Weights of a small mixture-of-experts language model, trained from scratch on English Wikipedia.
Size: width 256, vocabulary 16384, 42.5M parameters.
Experts: 16 experts in each of 13 layers, 192 SwiGLU neurons an expert, 1 pick a token, a softmax router.
Training: a variant of Adam for the experts, 341M tokens.
Below are experts of layer 2 (counted from 0) of a mixture-of-experts language model. Rows are named router (the router's row for the expert), gate (a neuron's input weights, with its number), up (a neuron's input weights, with its number) and show model dimensions 0-255. Each number is 128 + 32 x the weight over its row's rms, rounded and kept within 0 to 255. Numbers have three digits each.
Before each expert's rows: a language model's description of what the expert responds to. This comes from a sample of Wikipedia text that the model never trained on.

# expert 13
Description: Sports table digits. The digit 1 inside years like 2011 and scores in sports result tables, plus team, place and player-name fragments in league and tournament pages.
router:070121129161075121110137138226094144123171098105128107098114171162110108081143118095153176113121184135083125156137186139167137115081132066108158120070123126125107115082142155139131153137113175140135137088135156115116150123155079179109079160118102161220130137160142196122183122086089179141170167087070149105097143138131064099136114170132085140142120095123122072077088094142146174126150109112083132082126119129131143189104167153110133127123108123164118091161107123072115164133147104123155107178188119193082096155135089148155123129081194146146118125083099152101110129127156177071118149078087142110170091150127112107179153098131157089121145121099144230146126138102146160111129163137145181154133159114102088124135162079184194126198121174116155081116130166129135099139091062
gate0:152148153059157126135103161027137101096103122118120104115049082109161152138115173155144092083105161135150091173159063146054106131099122140096113142156132161125092105168044159121143130203149128115129161187148149149122149108127187160169217164150096095165117149155117097085105111081154143120163107157116127150142125164107170170116173122188118133092094120061122129132149137117128089149105110151189114130117148126100127127096132086136131113086174141100126105066127114096165174137146122130168104105105145185099119140075136084114128166149103152112107120148126099153128164173080131139097120127135133196150182080182132088085136196076113129130121108175158105076152109173085126169079087133115104119147087162136079194160115125108032124084094091129164151112130121154128076114155158
up0:187097110129118103124113130149133192117170108188121110169126115190166180117126215157084170147110126090131147135134126091096166177126141148123100110157113097163087101150139134128115131168127136144184093119126142069084159155119131148188131143107182134115093132104052098148090137138119138128136099231160100149187190098103115119163075164081134076105119103160085121158070127154145141154164173106123108115147131150128059113099070107136145148169102059126107143088139077132120123146137062107115160169096090098126083126164131108135195106132126146090092145146144120132127133118149072078147110108088097142136184118120161125085104149079072160119135154095156080126148101139179209167110174127112090119107099174069143051158149162184184124146121128123085128097112144121123179098147065
gate1:149148130120192139179097112117109138111129144048108116138135075109074109148122136120090051084132125179093046184087134116163106178136142096140137147126132151098132101146129167206105191174077175151137086118097084078115140137115141127062078190129081107192117134140108100137139098144138175108106119165127159174119146128098112117160133125140172116122099124183145165147064210159101132130115117130102130147116102159148121128131109113102114130112149178149150157167172167149122119078163081114166111094122130143145147167074159103144112107146100122148123149167223119146137127098075104174124118126136126208120139139092128085123126128090115177109126143154113154083152157105071178170071112127153129158129095094112126144082138074186114134051122123171115222071115136082090056121107133
up1:093132122126176122089115128145139177129134110102099126105135096110088130095124144152083109159140148174087117177113205108181131129197161135147174095127139127158105065094165158167096128124142091128153132124050148106082116130136144201135072139141111118139120090142118128118145128120169161057137092138078110165158122092089114139044123175058109145155152126166103121173157176109111196187185121159109101096133109168140119180110135085168181159089147136181112190180143075145087135157117113097138085162161098157159177117140117141142164164143135119150119146148075124115139095077157176123175125069096093159151115207134099069139115067124169127084123134101136128096106153120129120119173114137130215182113131093101073074121143096143141160146092132122088102109100170215161137147125104
gate2:069093154107081119158144116161126131130102109125090142137150143192107130083143106179096176069086102070132132125112074192123171113109111100113098072086153174103111112158146057135103188169095131133092114129172160112099197164135081190144061104121130105131132099140153101101186118163149171149138187095093099116089148106142107156166100094123136092154085117104168086135178136119112144098157067119114161135127180255141199131123100107153127151153194091169085141142111115208150129131182091186133132132216112136114112108115169134133138144061138110150172128106073127084165135109133141108088183076142149106147112095152144117138148149141124130095133113084161145139097117126084110126156111124106147122084138104102113087118203153169124131114102125118180128169144125162165146116159163
up2:120100199131120175092176118146141181089111131081112158135178135135104169116154108209103138106074105111125168126116117147128131052106128113154131120070102120079088150110133066107141163152084169152089171127152147106110247144146083128086072148119180151156156156111160066126159148134119168210207169111065113090116157149109115152189090130115135083137081109079097069127140145171125140147109134128096179079122141240128124133132135112149114144153182152152085115159155163188128143151189114139122121160133109150114111072091154163120082143110109103157158104098121113086148084146141162115048104106122140103163129150151119102159130120123119142087152108085157150165088103135045142100086121116127162124102138129107123172145190147110154126104121114102126135151092153144181106114150150

# expert 8
Description: Institutional and category nouns. Head nouns ending noun phrases after the, of or an adjective, such as Army, Route, Museum, Squadron, forces, methodology, literature.
router:144148146100184148081150102138147129145111138150116135150160171106126082130168130132102139148147100137133131113147130105138123157143173187149129090211174163128107117109174132092071082078136078102102132076141177146100054130146104079120147154114135164093088110141139099128139110121129138104104074108137099086149127085118169151124148156144173123199169105153089129169207152084150147149144118224106116130126116106094120120173108099167131182120137113119064168165148115202116119159151083137166151142131149074208194163161128195091164090097105118144167143146112153154151104032120201126153153140107091122112112100138094164123112098198166109138172159134145062085132130197112100096164177140086171139181105061114160073121095134129086124097147127159098099139127104135079132118128137
gate0:147086117078164173120076112163158153146101135159140136110104134168143105139133106110144125115110171080110107145143139161131114160119126129168121140115156166124141111161133138112255160062232119120123079112129181115129116130159110210056078150061131098101135129133179169161088139120162115139129147158084112089142129134131205144107091190137096093101098119064156122060120087074107085110074132166138177150131173096070061113132098118163083160162126146162109131127130108109111137108135133135120113159093142117125118075121114137174162135163084051145113081141127096134171117166186153094126126142146124215157143154112115150154107116111140132176102145128182113082136097146179109152113140128130104090089157108104104153131115118230133132097159114132142100116149098103069139143110067
up0:134131156157122162073167142147154159158107137173102151177159202150123085097128097108114170156166147153136170138118126086161072134150145158136156115126162160117144109115144179153054124076146054124120105092145147087135120170133096161119087138138100112060099105175155099128116108137107121092119048082099139114149122114075128162132109168135151141158223119139125132159205126056165152139136094155147106101169102105078132107131072096149098159081115111190155155166142119113063172113136140145168135106180109116142141140095109159090144059113154099103138134149064140174148131111147160139139137122092045095140124137127087131159117106161172124141081187118183065141105120181123136111126170161155179094197191080097142140100124144182174127105148084112109035115129094137110119134093122
gate1:085067158124106173124134150134100123156109160109124189064095154169094131121081171098104150152109094162120094152176107124081132149158126175045192146184086153102137225080079106115152135106082146132059068118155124114117085139175150114128131149192127177127121151122112131063089166116108096168108096170120170103130093159158111150147134133121115134169144101116106127115114150153165161145234139172164104121130079134128150148071124102120142129098162116165119123124164107107115116183135118140220146146098234140146127134144148110098144181069169142150160157166119131129147123078111153139143094161071095069120121162137130109121132112139141140164113102062125130133145149134122162120098128086084094066144142093116099083138132128073054163122121142127184149078115163171130088081140117
up1:148116133163100132162097109059102111062103079106144102106117094109130142170105150132141158102064150096142118159118121155102124124111070060109077173060138089118118108137096132160164149209170189144107166160117093145147159119108116164098127099161102082148153112112104184111183128092120076138167166151122127136139143086128115058163136110155125111102079157106146107106089121232102138090099164113156157096087208125160134134137187169146161073149126110081153102067119095133196092109115148122102132108094122144074156123117121101133104145155134151103114116107163093114136155174097086149079129103205161158175165154134149077100152163102104158135123103144099173145122118072138113144097111116165102137116083180136099242157122086160151087150134134149140201131137164115174147141117169
gate2:097174124099103074127078202139099099118114122161137113101144094108129136116107105138208113087176175146092105093134150158144173148123092160155133135117077115100176132118142148113164099174117107028134097127246104169132149168102122124120116116125095168083150108134075077152130174143107151150147087098110133107117140116178111098148221132120179119082123146143096100169093026127163080132126126102108107094101136151152113129121128147150191114138097117112118113092106078122102200108082147127102168154169126123132093112128173169117152127123099143143132148100087130193184133093135144167232104194088157125144124113115088146124082112184135145192110057097176123129146112112143087150117120116174142170158096146126131100134088093121112136121120119161129174138155103128138099081199164
up2:085098093081119181108148125121135088131092098115148118137093093113133119157097093080174136124134156099159188123114050120072146184104154069106146144110175134143160126140100164156141136145113162113152124144110135126135136106177164108193158076126130112171075098174141155097117069142086101135105163161081144183195123152157086151142088107172103109113150101198194110089111114140178160128135144098193072153128097145150120153054210163090157099136166129123156107082107179123113124099107119124198118128150097140092160148100117048165149137127163107131126166110156121145068134164133117112127104142104142137115149118111138157113091198109151096074115169137092142119184096101174127226128129096113119095178116127096117160171129181136108091183120120063152159158113112100039093132122129

# expert 12
Description: Sports-bio function words. Function words, verbs and infobox field words in sports biographies and results, such as such, career, would, signed for, Final, Directed.
router:168072151193147133171148116120139136100150129136106160129155118129110084151130141094178130108056135125093054152132138167135107166121146123085098175091131165121130147085064162133113178148133197106070088103106144127163171083111122185152152099173083133093134135176118153103109134071124132187108173138116176121088156139168153155158193156154099127079069170142131081161095162198161128075117108113150112164146155140135179124090114107168114110123115160111160085130118131124130151083180144171108079124070130100025139143123113132152120101107104097186085110152084124153128152172162087078046113120179192156126153100099183117150125200096129138114124108119137195119160166139135103150061151127124089129107139156089119161131164093146148165141090127139154178130099180183136149150131098
gate1:133135169116139155139179131106176153121153192143144109199162118127114171114137096194121151122112122127139132181146081163139114182122149103137115142152108141143125110118150140148115107138149142122083106150098173130115174084139157123093154132116119125184133103255116106105109147064114098102140141151096085128132127080151137094127100102178093162156141026118132120119134156128128131081134108136134099123152178131098195132118148114099150161108106158099124126102111148109110134154180130140182086121094114134133139118185204141128145123074100117112179097176125114124122159178086148150125097097107255137169091115120164159147135157046154116142099143134146115112118104128119142135123159000101097169124151111091137113131179134167096152097065136137118153152102131131071124141140126
up1:146124177106149120144154126121146137110150108103130109177159146170127255110117080132104160128151122120104181136107135145169149176134164155095104165173104137140116138121126154118086099070197119093085127122141200101136165099104168076086132110105109121166109130170148096157073188092126126121136116144086116169183158075147081099154129141104080152157131119163153143162158134103106157092109088138138153097187187133127172155135137107121202105131046085112112119140085116093134159183186151147165109105095089129138143140165145135122100116115112142128165094156072094105102155168156117130163088111118143140136069124167121152130094162053146084171129127140128139127134078103138142134149163067127151121158156067036104095123165152137103098136045129160114143140053105142077108149102089
gate2:140087132140093134157180178107195128146087140143122121143116079122191118080149112102108158153116158130095083121103102158148156123104164195130152119181168131119102118095093158146105072102077112154147123121140124149119129103100122090058127046171145097116122124202108140151117139112131132077145155148110124110175136124104111108129191109142177156127113084132151172178155168108147088094103086125085186190117124123198131142092139168150123151132187116144139124094118033135151101131125112144112120144193121133155107120128154132116103107167064101106173093108134080113169153187080160046137176007145128119155120116188105122077204183122141129113174151154111162057166143148150131144162155106089137124168128157068087129108119091105116106121060166128131120100139113165101127105143164
up2:155142154134093168141155127097176141142031125163165147132115123134177136087128119128116148113153096182138116075156117241197111141129135131109101126124135087164140139096071122099108097104112122079149174139071159184111155095156073117087093083119115130136166120188136178119124130104093118142156107121120108089142128183120070106060111160129159184144082106155138134188137127110133144099139067151059208205158094121162145110071158109172113118126139109167186115120162119118104096082144124137095113159190120115115114102124124133094142091125097159142236155107119118130120085187093171114107128103148147161087115130158123109092168205126156106151105095177120093149149113161134107141128132128071126191141141123110126149120133115126159085119060185106129127137120056078111166096144165
gate3:106126102076085101131117181070138159113147123112162122180161118140124118113109143131134115073110109119182096135126123175037176122097088060130108153071096119094133098172135096123095157158077126113149153108146144129099166078127095112110157147143094055178113150134162083119056108186159126098155102121105109190186090175137109157154121129129137148126108094098161133091156174155127121117112161163154172147102147112075146164099138114125095150118155135099220087036134089149103130113170133155156121102128171104116058135105193162148139159182131145169155114157178115142143114166055130129184156121118101157127131102078144145067134131064132150144087123141151123111149136148106204109135113154058111160122072120145067160081137139124116097106043159107154157130173145187110090112147127
up3:177146138129142084117113144131169128110106082174076146165104113114108121054110093078070131144185142148095181171182085072140112167090132100105125172117143115100070112090159151186153115119105084135133085136102140102136106081182179137108101156087119129205166108161124147135126148141144172117122133112142130059144115109132109089158133089154107128138093124095152112087202113149112116154096093114169101097134209139158131146161118142135120112120054147071106105181082178148132142112093119169161115172141160115162148132188129122149140129075104078146056080101120142129148094129171133097034141074173169149196148130148099089133132067149139191130108151151109087167150105144126177169109176121107158122130205141092163109141094141148119101073153082208137150157127103157098130125134111